python train.py --n_experts=96 --init_std_up=0.0368 --decay_fraction=0.834
Below are experts of layer 4 (counted from 0) of a mixture-of-experts language model. Rows are named router (the router's row for the expert), down (a neuron's output weights, with its number) and show model dimensions 0-191. Each number is 128 + 24 x the weight over its row's rms, rounded and kept within 0 to 255. Numbers have three digits each.
Before each expert's rows: "raises" lists some tokens whose logits its average output raises strongly, later layers aside. This comes from a sample of Wikipedia text that the model never trained on.

# expert 67
raises: " have", "pis", " were"
router:105084129114104145156135085131159120105122151142091120074099133135118153158127141110145150138141099094131140164160117112088087121122086128116109145167118088139160123169147125121096120119149129098110097160110125122150111162135143075111075105116079118125123108149133103132163141130113096100171133114100142122112127054149138124104111112158137127114101182124117111168068130142125172129144112162136135130130130095113151107094131144145153158101133120155158141110169104151099104115117137120126164143124108106084107120137138085145106129128138147147127098084144174146147106110158106139
down0:116111104096108113126160123110145093100157108116136122091200129136099123121137146136143131089119144107135162170117142149114097109150170124127153161131129116120157118135135116147108167118163120105139127141147139119110140123080157083136149105126112158143165089111117185109143115138132134147136165095109125158146154108131131161103134105126173098118153153137139153130165144138116117113112127141114134166117142104157149120126150125135114150141155088103167156097090134092112142117069124165145103143134133132159161175158146148136145105156055172117141157132162139107166126118100171077
down1:155153112132122142117136146135141114149166149109097171122115149133133135187164148104071190108107141159114180124147130103139118100130122118131129171129139117134106165116131124171137123125097103108188120110190129120125118160105107080165173116120095165118144113115105131138129130106112157095188106129093129167139107129154154149130140120138155105164130133100127139105137127176166142140144123142145171162117097085131138133125135120108124175149142157122142100133115099133074151136076153124103120125105160174118156118151108108155108111111122131081117153130114124137122116118107161128
down2:128138140113131126146105124125141137129120189144117085176131135142113148121132119153110112102161150124123115083096161100126119134185145147110108156126134102130131062095097147128109119130119123115106109142122094123116145099138082102085120130116122105149134100072127144096101091115163152091137139156139146121155105104105122125148130184140153161120131186101094168127106121123089118137139094107112132173160134152131123137148124160130099114103121188090173137138139125103120082096132161135166094131140153169087108111146167109117125110116140137103099149107137123111151135141157087159
down3:124180136083122126143128103122126117148089175117135099142112139107141103106114110118192094132149093121119117110123154117158147189167122152176132125158155104116128139178118087133127120113082136164125135116110134124106116122097130164123126149110108123134135081144117111103083151138110154127143134130115144109111162110123107145109117090153144136128148101149120123148164132139171131099118128111146122106128141120139142101171146118084114131120093145192096119097132102147093116127143144138164149074128125122192167123101134122152120155130137095062162136123118197148125105112114148135
down4:132109101109174103136131156143098129138108137131112128112132099072176150134170098132110156093106162143135189121103096110120149137124123115117101121124128142128122124123074085100167082176169148160080125101088155135140136184105123137171136123155124133140125138138116104142106147109123139093140098120113132121172153155134155134136133141121117141099137118131151128160126129120136174136114141172167139184128142117138123138148142149137103158109096138148071118113112119150178157150139134177166138081159117168149128154115118106145162093103173109120097145142124136123113155117133126144
down5:096130161121175147101136100118111125179143101160115113092147176095154124140129107122094083130100118081160132122137142113141120130083147088098119132126135128143124082092150120191151149096121141106131127122088122136146117152150084092156110123137091128127147141152109107168130127122095183143124112108139120115135127114156132109168116135126154140090169119152120125119086116169160109120132181161097148158134144149157114144118112142117134140106110096102173113096162118112118151169119173101111143137116120129171128096116100093136098119088113149116153143125127082154149161118097112118
down6:098141138123129104148159127142068123106088115147137149142083114112129156168158126157059104113098114121133118062077111099109114154133089119124117137150141140117128130106132067098126102114123109072131142163163117080167110092170156113120108138171139128122147128124121119119139101118101136170094109119131113140118136081154131151135112128129112158122092140136104093139121132150140121133154180146101125165088127103132123115115150099139111129149110123131172139121140125079146089152129176126149133116150111114132066136151123129122086133161137122084097142115130146137103161142122122160
down7:149129183105112067076138089143136086121167122140111136150101093123129121134113143115141138154135120123089167150137158151118149131118126114136133118141090088102067162086101140093149126130107163119126140127160093133139110082114122129110110120154097121156123115140129154137133170182135074096118140157107152118125134107108130068187136142111127112115128156124127085107140073112122154130158108128116150127148119117165113071118111123134078121155154117130123131154097127166103147134140118135110162119157110139159097164123104125105146193139155161107136120136133133099135114146136136115
down8:114150172135120136135058149136111112107154103066168110105167100121164155178116138064123135149113122163112169130190124156086121143134154112117110161161177119112116142102138130081133096142118088124115154075124140124144132095152154147165142111095148128105110125112136151106127141141115107132140113121115127117109146160138134127109115097111126099132171108105146130084129179148141200124127128121099157148122132107122087116136123162137092140101139125118102138112130131103125102077115084107132128134126127139133120121168146142110103124139175098149123119146101141141115108140107173117
down9:130153145150150130141110126103146084119130125145141137145136123158151054104149077099114100096121116152117067118081144132146117100087156131150118110096119144148156088139121118111123169133121109101141151142121129140162119129154168130173088123123110161137150104095129127110077121103152116139098117114152094114129114132113121142110131132105126089136126108112118145108120129132120121152128108127106119162122151163104129129115091127147135091104121131153109200165108136149184137150135112102152159114171139075116134107104138112105176076138108122117145086175159078113100104155113149125
down10:179105124118157142124132151188132138157101149121106116141100136093171141123109131152106121137151156127135096100129096110140113159128100098131108152135105145119168128100156136109132122110119097081117132172124166123135152138134148169148172116135146104127147166105155116160110130172143143147123160083155099136140101127171159135119116122170139118140111116098088103172132112120135093175107115128133161109119105136109107137101151112104145105098150184166116081137126153122135130105139150152191114136097117135115116132108108110169173152081141088145083130124073120115127121120145137160
down11:143145084144108119132121135116156141113128183131115143132123120113145117121136090117130180114134148124131139127099090084124150101163129182137112114166158166161163132103131105105145134101109076085090156142154141131142104123094113130129116160104156144107098090122129101114148100116124118151110150138139143132074148110128101147125109119140128102153098073147070120123165068106131121166161107168114122099103135142107060135181103116152133127125167121127113095110131127116141107133156151140170130110133190137129150091120105123147138141119150097116133127134103127158179118126137158148
down12:181132146160123153114115111122176102100151124159136117096158125037110093151117135096129106154129142144092147149149128115115155111152106136152145114146126162122147112137118093105165134133133135168147120089126172166123100123119146159154161094124155132134133100132124160166135096136118127105142137114115149133155165098128110098119161136139117137141136147126136132088084138115150109125147092140161122170153119096145080136114149112176137116117113119124112159174115099156158148155084130136103137095158137118153120156141056111147150109105112138126120113122145119123113140138071190145
down13:190109141111168114145164101120100136137118085141136151091113129157128090142137127140105124073113104128115138117101133094118134147149121117107143127141143147128150128135140067165119159154197107142123185119111128124120159135127134112119129113137152125099118102118112122089111142090117111072107134107094107081113112089135126103169168146111062140097107080127162137120114156133187138073148129121097074137100143101129110126126092132144105155120140159128112159141083129150110112115116124138123139141128089118141145158090152131161111132140118129147124131137112125146145181132127148164
down14:105097106153124110118150111159122146132105143123104130145129082143154103117111146148124166114136141164142137098115090121163114138146157207130147094102102149113119143110121130167136125127152144142086153132140140086119143128149139121111162099107156133147122057107130169080074139168157113165139126152114092122108109115112116132135100139158123083109184143125153143124137166147105124118123155124096121064126139117135167108167131113136117134161099181137136153110138159114133138127162132140167134153145118113152152134141145150171144121150087082129171114167124123137176115145132142142
down15:114124168111146094144130170154134134154151110157094137127165145184147151156116128112099130108136119141108131141104113130136123127124133159123116128159137162139084127140152114148054128146130132168138131129143133162161125146127102100148141133154095116132085167082118113144150197116132078091148115121137097125106150162116131089132109139102135125142170094149150090150104139116151183116088103107082155127106141136106122143130114108140081157114120085104107160146112127151143122150154108097148134161127141092121098107166135061124134119101127130144109153078095160139117138140113122146
down16:099098158103176151144106085116131158141121169132134141146106177094171142125141106153124125109122096136150150157080114106119164091084135096095163106177137147122117147157141117146154111146101181132146144139110137130138125175143121125108107087151104109134110185143145103140126154140145134119152109134139093107139162141100141147113105082136095093155126095161172134112183099124162170128118154135123121138118133158121088136139095145104155164127133117126103139139123145154102130110150099153145132119097123128158133122097099099076147156125150134135179116153134121171133158130090131118
down17:145092103100130113120101135172192142138100131077156122143131121080132126128174111134140143113123128155116098089136142120099144124102137127099159074142135116131169109127159114114127132104142114158096164147104153118117154157095101107107130115162137126103162149132139140108078109151146131176132154135145168173097114073153149163138135085135162120099110112126129140152117138131111087150119155124142137126133144119140132146119144101161123165115147115112107121107101132143142119178128100154120183134097159163094126184160146107102155075084100147118132119161111102129126113122106094121
down18:103101093110097122123106127161154164135135128121140115114125093135098097109129126140071144128073138156190126118157131103143159123142096134108122138075124109128166118103157108149139135130081113167137112131100140163114116133127085142087115131150104131144107148132138115108144119109136111087110142104136137102128095113139099124073130161097142132103117181128130099106157175114105134155131088142152098103122118135133117090128095124137082158165167129134140118141120138107114139149134111142153180144102156135106079154118130045128110142141132151096133120139132125101146098103087177153
down19:118138097139138156116116083146129146151151097080135109111134108149129150136145121148147138077153144105128142119141161132103145114153103123109126102171150122138081109156096112129119098141088095118132115148088153112163112138142115148112133149099158120130092122139076056148092159119121105101120150130098155143100157141151118168103100126139071103145105108120116080120113137174120124137147095119151170135142128147109108102106129108071129085134115121121082101088134105124104146151173134121184129155153108114127125138123123149160111170112147137092152110126114176147143128094124165142
down20:112116105130142135129104161131131117120086141118130141138152111148124175148114138140134166158147130146146156101097137130142149177161139146124160135098135125134157118123145103136143152127110098113161114128112118105108135107101130155154096124170092053151135121112096135127085146095139155103131085135123081115089122095115157180111194145084119114127142102164098106149131149154153144127141132104147148108146133131076153136126119142097126120170101161135134135178144116146199128091145153119104109099146138125119184106120076156145114144150116161114139137168113158112151103144131130101
down21:149108094105155130117134126113137115120122141126161114121082149127111150069121106127125125149153153097153089139141127153121078138137114128119122114125122083147153096158148093108124121119131089122100143166138099153071164156117150129088115127148131108159141126150111066153131106096157138131122120120172129155105136139128114118125184182098141139144127115165102147101116100167110129148156101107138134170182117148133111114125081129138139128105143154124109157174118144122167141146146114101167140113141142123107097153131129086134190086130169117163109117134088131120167088133117104164
down22:105132148118119118120107137133134135121144111098144122151140137113149183129143151124111131137127121179121133145177127109105161111169193084132100123177154125114118160160123118092108096100129090126179124093135138097146121128141143111118176118141131156084111142136106138164140108133142101136118141105130107106101120137157103129100140124112100117078138113116170092114122147107172119101094100094108150099102130090103094124142146124146139136160158098147158167093124153115131075129162112104124118126189108123137131097093136141125129107133132177094112155110125126099096165134164152071

# expert 58
raises: "ition", "itions", "ited"
router:115101135080185115093135073119117111121149158112108138138124154114094098181083136147129079122152162113129134141154151108104132124143132144131095164137126116140140166151151144168145097151140124101136138171122160114127131120163110083188097092110092126124124100144161103122105163171133113128163131116098150082128104087127110156117110145184153146138123107144141152148087140167099107141132116136114132101100128124110132129091106139114119108124095110120104144110159110108118148108146123115081163130134162100134147142130089108093140114167119127135097085087111142119136078097143133138
down0:122160090136116113154138069141116122114172125126165126095134113159080109082057153110121112124106116155127105104084114166116100118114108120136142110146117158093150143138153134147138127096136112166138110132092090142113127113115147102124100134109102173178083123130138096096104058159117134138124117114150115133131134137114136132109143139101169103135097124158095103097150136159096095130166131125119108129113098133109129119132101125107078124133123111099125083125088117176131108147168122119119130125151111113152179163149114121108146116142153115105165130131185125152171128154110095138
down1:149136122148150145143136130113144099130146122148138140122127118167141121128142154115119160116099109135108151161119170133111157119138150149131185139107123147151081113139123105106114149111091117134141173101128061127109150135133131111166157097115114106177146085149114118125110127117115150133170127143116147102097145134168131104150152146133083129089164129125161140111112144138112152097115110086171080124151116109194095149173124177123156138090121112131101208087171151137159134086127124143128170099132156106124156098102125116125117146094117140093146121143123158154105116129118107109
down2:111143090148152157124116101075123108105115149149149090131159120124149129145094098133125100147191149097121132094130114119141131105143173144142155111122140152125130123117139128109185111120131129126163116101088142158135148145137140119163204131128147131133119135129135149145151135076131123155102173091131149112111143120083087169182170136120111113126129135146137105141135085072127130110104147172105125121144156144113168098122149135107113115109181150122199116137129126131131078113104175159079121143132110099152143109172115124124128139163123144156113101138118127129121143110112150155
down3:114152153118149088138108170159133102113163181095093103129109129099109137143136144120078119140082145105123126136141135089181112109157117136187132112134122155127135144145098138127143120132091179133141131132097162105147110090121130101119109117099121113123140114144137136067083156111143113121145110126133161137143135147081141118080125126156139163113106102149119115148192135159124137129129145131078139117122116143156189116146141138090148125118194118124117152157093097123152129163147093106120110118194110130142107115114138106102135112133125126085115122116178126145160127119129165160
down4:123124172159146087107149112155141151149083098103129109124106092140112091131114122126131124058112144120124079115108139114138132136125143107116136079100147154146157099155126101116109121134086145166134118108149130105120112126103075097132093161121134098105097145136111118097103097107134164140122104106133150129124154125110180190149140123100118124160146127173109137126131128140104140136120134129102148152128109149122127161126104103164117127124118124131116143127170188126096128141148129152157165132059080180091109120067149103121134103122108114124145176156100148113123166118117143107
down5:146170123174097126157078149123130148164156133123127128140125111105138097132127125095113133114191159143066164144139102132124157119132112112167110128113145088117124086166164121126113117082116123130179107112089159146123123110086141120122125128135096102129135161141124141115120120123105132127176100156136142122142094164138111149072123184124126083133155156132121120134110149119142122114127136100111128144097104106086169127166137139123131155115087116154130125138154157137130148132128101144161144164110156149150136138072132102134138114099196084069129134137145091152119153101152129105
down6:130114110130189089095110093115103137124116136133130175128139161166087155131090125166162168156160102152149114105132154121134077102095155116091120160122104128139118105139164169144107136153093130147144116115144134086130144112110134115110107127109152116120112149166150119119120131131118150118111149143123156138089118160115135108112173136128111144203147090141061139115162112164121171150166149148094137119159122147094117100151140131113127122133128123156101106123111095129123156193160132101119121123100179106117102132194114116148143100107119129116106127093128124105154142115111121133
down7:134139127159124144148091094132116130134109145129139117132146146098136092144131132120192166162110140141152098134137111118115152135090130117108139131149120136112136101115067103131132100145120144091132098092134119098122125125122114107173098103216076126126171126122135099148097136122135121123150152097129125141119154109130105145152085166125065171109144108115105130142122100103168133143088115144173121132141084106117098115090187165112117094102120144174158176122120135139153120116121130153167111134091148134109104131135105106121143137107093125110183118120148105132123155088151117113
down8:088114127120115135112119144148135131142160139182114150086084108098159081136130067099137143127106127122155183122134073137104118143154117116105161127134139129152109146123112126082147145080132122109115169104102142129136109122137121135179154137157125103111133117121116122122130135117098085116130138127148136139157131141156121159132168125104161132141135125113151090111101117139128145169107157141114136111113137107076113172064135094132152095108136109088109126176116148113074152114116138115141129140141133078170096157155091131113141113120137109114111090160135094173134104130143135059
down9:099149103105163086159154120131175121193096083125135106109157126150138136125180101127132167120128179188102139127112118121131133141137131075131133135158166145137131119118153132082138154109124113162138113127112129138147177144111163122140102172104168149056113135153102124153155129111153103107116142175121110131133130138166120139089110137135140130114126134133139130145125100134147109106124110119074092121131175170137145142136117092163112133115100125088116105117163133120110134112126171116136175131160082100154116127098120129116157137072152135160130153116106146114124165116115148116
down10:106150143185115128091108107142120122142160146140134129131129136136137144147140153111131117100107114124102113113115155151163085144141174181160127128140107149141143146175111121153157197156136139113100099092138072121190163162113132153116108135106178116148149129117134121147090112142155172099109098093087164088100163112123133173127141082119156100131126132121113139108128120104140130141135157168133149150111122186148159124124129137134157146138083139147148104131172115110175138134139133128132131117136158119106157127133111145090070137138159119130144073122157156145146117141120116116
down11:100145126127097141107151081130160117141185131143132133137147145119148116111154112064108087155160134135094105148161104145111162076151132137163117198095116156110127154146142144157128088118133131146109158136141185180115137143118176136107145101095146132168111098131110138122123127148143091101116141101113121092127142139110108100166080103098128126110092099145127113122116145107119148114104127155132144128133125128152125145089115140162102133154144136142114154070138128139170138124122122080101127166149138157114058127145140135148126140101097110151155136145143100148150108146166100139
down12:091090136103122125120129096109104126114114159083117085137138153104105098114107122100098118099117123146134127138120122141119131137132122149109084127113129140068161139155092129147148113137123155159101141101093159130095151131135127125100125151148143133146114092121100089129064108066147117168102116109133127125137159122176176137136121105106161149122110103127135177098176104092124102102164130160106111104151152199158127122133161155119166107156093107103091140137131121139096140088075111100089103106126152164137130120139141113096150124131116121156121098121148116097137116125133170137
down13:152116136131159146121133133107109139135161111167106105098128105090106132115165144129150119102112131096140179127121140138127130105140163129135126120107117132124137135122129133122153126149120101140072111063156124126115126152164160158130166126149103121060113129129115061140127156157102125177106142136119129159149110155118149098155082140183155110129146120155095102119123148132150086143110134156109161139129092096063146141138137102169123086132149078100180096113112148141103144147089094134115115130141145124141157179121127144143127123145085113088112133098129121111159127111118136077
down14:164134132108176178092102137152100121134120148114096090112154176080137129146192109179117190116149099145137148096143117093101110152130161158161121151132166152100167132090149140115115122147151118141104127128126127120141121132145136160133145141142130124142130111133136130125145123139124134134117124155121147116097144139087140177091134147141105098113165169108092134124128169132094141107126080151113140121124134142119114107144151090127173161085173099170134138148111123097195090152149120131134093123152173097151118110158119139111144104127161113112136118126128101161155100119136130163
down15:143139113139123131143104142124146119134108152139135115122176084180109121102142131156110152175133116120183120075156097140100133117163103134114115117116135136165133076138109143131089117085131074132126155155110133100149144136144145141092118122094162137165161148136108106143122105119104141120128112146163129145109097118134116150086104157118144113159131136108123102127096125129150123126143089139124128144114169137083122184120104164139140160129148130125157116128137121150180087122157184109181121088153089137155103104131097114075136143092136073091103148098118130117129144140106085121
down16:140097114196105089130116092112117175127105119147153143147125159132085087119120157165134110117141150128136112120102170137123123148130084177109104135075130122117133132116135152154079138081147143096122162144132132150101142141116114130141108142112164109096113111165123142153158126092107100108133188103125114112130128107149169089144109124176146136135134144112113112133108092138131112145147165128166108132121061134159089117134135164097144089121167143174115100105089086125105130122124131135061135128079122115124132130156142136135120167151087145149135110151129111142127131131133164123
down17:139114127165171092150185175130133139110142115112133104111137106120142115126121146151140124086094113100130135145112101129122138158139139152078131153142112108122141101072130109147122122148149139157099107105141124131132120100105150144132161166120079151132156099119185122116114106144158114154152114184136127166103141136132131085103139138153115160112150130112159089152173080113100120137166142139139145115112111140127159120171175133109129172124102111153104145125127123140110140122179123129112139117165129154121151131116149141104132154126106125108129098117162146138148153202050080144
down18:141110120133112141113078096101168105142105085159153134101138131086099137122075150120173116149131129135173169165157158120138170085095092120121161099142079162152138123150160143140121123111119141153128098137092149119079177130143120142156129098119106090124156148131060104098145106139127155138109138125141090103115180107115144134143127130131098136142097137097142131159113098142105118154149155098138142131142143131093105135117121111156106134129094107090111121105109125122120129155120113153132135140101116131133087139157125142129144170114080080125159141129148117158108120158073171126
down19:137100116121170100097155141091155125097133156134122115184098119123148132135139139132133093143126092123145107123076134141086113085110115182137169137090086141130114126117099151150128138154144148129153088150119118144149124083093161138061151127127103109110160115167111127100145102135136124149100136165114143098186122135099115112112131151102131128127160149094136175144119127125115198108126134133140106188159111132148129157117097116080152147121093187118137130100125116107138128096078104126117151133116121123138104102127157121141169156144123152157140137092158155105133122121103123131
down20:121145119120109153155134130113103124140148098124149139154136125104137116120144185083121151139116126144173133158112140119154115146091105125158128141107130126189153132162163094147138146162137119129096130154092100118097108163122116184140110181150111140079138134167141135203149180116140104130119108142125161151134126128118152133134119152075093129156125122130124129157122130128195137133111128136146132149142126116141155127114084150130101090177164099078117141133069122122103095123142093129130157119146130081117170102178119123097116106143100130122130137142104113092138086129142123119
down21:115110082152124113143122111123133127164080106134101117057113095138133187106137094093149119126115121108141081121132137100146134129149127139128116112133169144112132092095146101166185129110103140129113140134100128160089130137122110125161095145120131127125105093173136094145149119176142120139137171161166121151089122161133070130146122138148124125111106093111125087114084089164128076116131103139129143085093124136121117160070128144097159085118092157132115110133138117124118132142146133109109143108080101130121115130134124150140171150108122115132144098137096132130124105144119148190
down22:162100099168139141105152078088109130155098109126119139130122172138172091166141098133122098120134113120106113116150148061136124149152120133135122131104133122142149097150164130111117128114123125163123136118135123182122145154133137122077138094080138175124121148130121135102137108116163155122163155141126153113101156123135073143117134085155136109103096087144129117145131099113090093122169112132166140144152170116126073103103113157100153160149089109150126137166098097155098154150144097140120152105122098154164124152103156148149113139152109117168106132157109113144140162127123168155

# expert 74
raises: "ful", "ball", "ena"
router:102108174124132104119113123119142106145161110097071154116111096147100139133103131134142085137138127121098107132167107106115146143163109128112098105105137143151099120162151151087138104166103139082093103147144120099122110114168115097143113105144108133112156085152126124189139115143148139123188146127125142085104123097110143112153126102126129165154112163105113124184161120157119148109102105119091122123111091148113131152117135145127133151096127124137151119086201137133144143131132116099110151127175124139100126134083088114126146108156115115109124085071127145130092115078160104118
down0:121145148162134118136145129097152149125112128119151146119184142104169138117142144156098135105117181097121146161138155111104121107129127125111137128122083108169109119110124108115126140114170107148129098140101124154095117172125135162147130110111140110155116079085131108112177122118147115109123136133156162139136133121145084114154141138126078108168124095134148150157101152070126154133116137135127166118114136051130129149105154132149112091113135081142131120142156115135161109146154170079072067141115115137175140109122108110126077109174155131141131136109113127130164135169135130092
down1:082179094129133138103110181118116130126151092138099136107148075118133126118091173090149116167128086150125084144081137121146133137154129142104130126125125105141104124165137107152105118112170097117092137130100131137075131093095075153144071115141151178146142179084087129154102113134105140106143141097128100120112129126160129144111124138107173129127123123088117058152095120126107115149123123117140108154156105139118090141121148130111114116134124117163106092111118134124113081154104176118128121134123134136113119127108129108122130091164129154132118116095109105143089174132128101140
down2:136151145168129106119136148119144118130097157103138098116153133111163152103100144137115115150166154173153134119121136124162119165156137119150143190195128153144157105133120137127138086123144153102115114138103100130127149082109138083134143094098147124101143054147128189098074177138170151147110125117141153113107107139145116137118117127114132106086123152118106140105106153145134092161153137111143099159162155094153107120115128139110114119133145165095112131160095142169149110121101155125127073139129090142165114134126121132150146112180076115128140138133115152140145156127113106108
down3:133179103118149102136124153148079143122107122153161149130115133089120105127097155131159121140118128135127152166106131156077152161123111122082088139072104128078105125083124151115085142130120159103149126138133106163140103110112114130109112123119150136103133124126111104109160141107142116123143151115086116137183141118147143135148129122106111118151131101121134160170115107139088103125062159127098122181079098086085165117142133075108113148163137122111133112048111152136124102113118134109133103152119123156144124125140137112149127143115128133129142102091123100111105180084139128142
down4:130097129119098137116070133134146089132128146116145139089127136135114138151115124122157145116144144119142128123148116117111101140111167124129105109130103126122115129135120141117115106182155132131143193110142114147121102132089192097082130113171124155134108161163146119102127161160138099147110098103130130117092079094150147124125077130143095125101107098125125164103089112129132130181126183140159139085137120109118099167128148115136125147135135128092187124093175166148130139126106123148105115108118163132127151129106086175111156107119125123142115181124082105128163144074117088124
down5:165132146126132122141116119105115135129113153133113112065118127121148122158159079112099120094157099129107155157173123151137122125148157131111114149128129091130131150115159113161129144125125126105096159086148088153093129105104116146148134133113118122172130138145141140085125072162089153131139119147156136153125123124193070105148161153137141136165120106168161140129065133086091168119137110122135140157163143122075095144110108132142146149138135140148099141115125138132139154164107148127152143139097152143144135123110142161109126090136133106128050159134157114159153090104170139120
down6:118130126079094113149125130147119170126118103130160090116116122150136119162106133134138144122106162118161104114170077131214130114140124091088131144120127133160099118162116096108102125123117101081138178127146130082101164144184151116130135111180095153115112132106159112152121158112167100176125119144149155106108139119148127190149105102137157137127156136129119111080099131147133105116124160094125141118088133108113112140148101085106165143126108113103159102155131106136102122135124122109154133133116135163127151140121094120134113130110127140139123093108078161161134133181107151152
down7:120129143144117123154099130134127124100094125097163164122123139123078126142143131154125147125102141143062132114127128104141120101192102115097141149117158159115119106113074038128109084109126110119093131125135110136082130130112122114157100138111148171138121118108120159130168094144121101092081122111148125157111141151155100104150108106104132140099118110129162120107106141112138116144132111077139115188105087146069130150136149158105130131083112140108147124161146100089144072111089148126093116094127145130137123121129136149140134118103125134123098126169097083152145121142135106118
down8:124143109044127125117125141108128113085118096093095151105134124101129138096154162126096150117156126109122144130138126105102117121138145148108121101134126124102168121142151135136096171124133144123115170125120147175145114140140115141085127108093145121149145154150132123129156120134123127163107104152159126106080111091175129129112126135133137107107115175130157141171126134140100099137109179133135144153119120087138130115121120146140113168124182160118133111132117143132122170114070151140199111123108079157078099128104119171129111090126165116142158160131142177108150146122077111169
down9:128138106083086134134134164141161112122140090116149134086116156052124153171097125136131124092092144120134121125113125090124153130104171064118149099145147113101115139145145112110130127122113088131102098143092155090174159123142101134177130129148102110090096141130121152126116128146104148141129119147099111152077120109149141165124103132127081125107118144121085129105094143162173133136126140183140152158143124117140141116156187105149105136119164137127129155114129115119153137105121138133102171115142120105079130153143102147119138118123141139145080113135102087096143117074098134100
down10:128128126133096167117123067142127098108120143130120133121108116143117150145144106120115094106125143107074167160163123173116106141123146111134136138116073124138091127163152212127107130148130104132096090128128108152117168094113129139105156136115130146115143141134116115139134110162159158136145109156087167123110104125132148116163077120119111074088129093129122156118112123103123143114099110121126127176162103112092142107125140142139145151111166113131134116138136085118133138142118120117074082145074147143116107172122135087145166106139142130094156182138126102161165157095130101146
down11:147155131128145161095180120135119146129137097104085123123158117141118111112083115112113109113167162124131166104150103142127181110100165163158125153141093152120082171094136116093114130103110122125137160096155126158121146171117154064169144098129115084098125147125115114169098127161129103108104114112156128116103140148151118166165134134132114141104132143130149136110113165122140132102112139164148125131097157110119161124151107110113110064095139109108158150108148130155111160146154119119127105124133130176136134169166113145141164117114116122122127113103097102168054155135108131140
down12:143129122131138110131131125131124106124132123165149143092132118168154141141123104146151113098176112089160100127190132099137122130110094112088123111125087113167094137109131152145142127083147128104102131128145094122185125134145095118142133175119098132117096112130160114109116117127119153092098144130115171091144120167124144102117129125100127121175141136170089149095128101134154157159124114112104183135150159124123148122118095112127117118080134100112132102125105126124106129177156121076129125162137137135120194114129084108160089133083155131133146092092103122115186147152117082139
down13:124075116155137182098123110162089132125135115142162134152126120155116108110135096135107136120163148105148127096110112153114088101149161170114123086148110116105129139102115138159138104115135128135173138091093144124165129147118170111123114169110107126140105153145101117160151147127163117134138107137144083112106154104151167110132103161114105103147150125164112164101139111180129105123156127124113120114116119117185162061110103103170132123154124161133126111098132125120122152137173122141068109134135153165163113140177118144181119148152103089149153132115108149147093164139150122134
down14:122111117125135139124138176151149133179135134134162105131109126151161153147182119102097151150101120140122173134191155115194162121129119117148141150131105128141110123132112104143127114130139129087148166127117141105110117140157117124147134159165105167156110133177122110162095141144141139150166067100131122123148124098174087173116132157112152128177138121142136119091113139136140065138122089131160139138082162101113107133124145173120087161177108129114115144144134106097161145144114135111151144144126137083151106108144133132118100160127094158136067122118110146132113112116128137112
down15:093118127154150173109135138140108179103148147129127144136126105151138118134111121127133103152132149149129128167154144168082144132118125124168136148121113102131127161124159137152121149114148135092106146135162062152149157129142144120124104144083129137165143127136102138101132121152114152131072100134123128162141139122100155092166115166138164097128132150116116154103104100119098116111130127126147091130135095119150146179120110126079155174103139158094132115162122127159108135166140132121127127179149106173136112168180154169104142113135113086070159161083117133168112134170118122097
down16:116133076166090095140124134131126121126131117111089158180103171177116137151141088146126117133130137106089132096108113146112110132117146086138162144201092117135135123118106130146113113097174151155132111124143178095085131147147141172144138134086138121119135131105136154161152156111125134118136078146147143092118122141158073111118108091108125162084135114138136072095123110135138162162144087098090157147123105149140144118156087134131168065155089131165131129135123131086107123148145136125075118137139141123144164145147129143109135130122130133127124104139092148116107138129139138135
down17:139145119152102162104109158109141154143106140081144131076155138113113144104103168128084140144130091120159089128132160117115093155125135111179146119121087151131168140154127155114143124144101139153099125142146113113164093131154125161173129115118113134108129148128164132126112116078158143147129131153117096099134126152088128097131117083118152120073130134130132122145073150123100142098129116157162134158165083136147127162156132193127149126134099154180128118148138116067103102170109133137156127142141129155129121094123119182117102145148137116141177107170131153147157135140113143146
down18:126162100119132093120136160118128168167110125093193127122125138148142158120109093096132128121129105101119126078143092083141127122152145130129153141134131176127134135126123090080108118157122134137129139125134106127165149102147099082160136134142123134124108181123122112134106114120111082141100102104123122162084113145143103120117126131134108147144100116102148089082098092121120095143126129102115101170108145155097150106156122110118116101122112157127133138162168075128149116164148138139116125154123138134138140137162117071111121108042076149123055135098140105129134127098109118152
down19:112113151144137152133136144119140059061125137123164128155163117144113106174137204101098163109128103125119129108083092140145083137101156112124122171158101124113149140115117142121122148123154150146121087183091117135151160104120120161121134114126122147138130108089144095116124143130130145118103152152104155133155166110068163128144116134140152111128114176136088119102126128140109104147166128123138119125131113135145162105121091103139127116139140117092146093108118146135203129110094150160111152143138094113067136157114113103100124143130119148164125132139094134108152133135142114081
down20:125117123103101099126131113140129111137102099133132114160167149139137156118129132106200116122150126065131080085144134118153147102145153129130153118101127149117138162141142109144116087118128107122146121095116120119137155116146126127126166138136121096113153122142125154166111137096101141161150174156109135112108164120129129130140078127132131118079090169141102112122146121145116126111152092113152092156138083156139099132110124119096124132164133121100126126148149129136104073112120132135115144130107136188149155150139191156130166183102087167113122162130089138167143155081073089130
down21:149091161113093084171129125111172101103184082126132156109134121123133129172129128147137121095124150107142149161125101141116095118161169124148147109109137095087102111092134188128113089130128136169128109171131135125149140112125150118146172174102121142132098130120106110142130130134148115124139131095147128138102105133131148144149103164145120098107110145155129142078122116127125104128106105123094120118113149142121091157117118118164135159113143156126124114149170159148187127148093140112083114134129115109128116121155108109115101105171128117111145166036090101096146098115108117092
down22:179146134102130148163120080158125120135179156127143160141101141113128104112150134124153157158191127153118084138132144112114105103165123150170131170085149139138132157142127154125112133154152156093177139111175142122130148097173143105097138119152125149150125173103122109132103128137154133171144138144137115128155132131125128121087099118146125064150142109097101149158130121160118134154113161122110134166137161175125107119110132120174125141126121133148106081136117133115127170116166167128136078109133134166106170096140163164171132131121152127126162141128135103140097089093117108141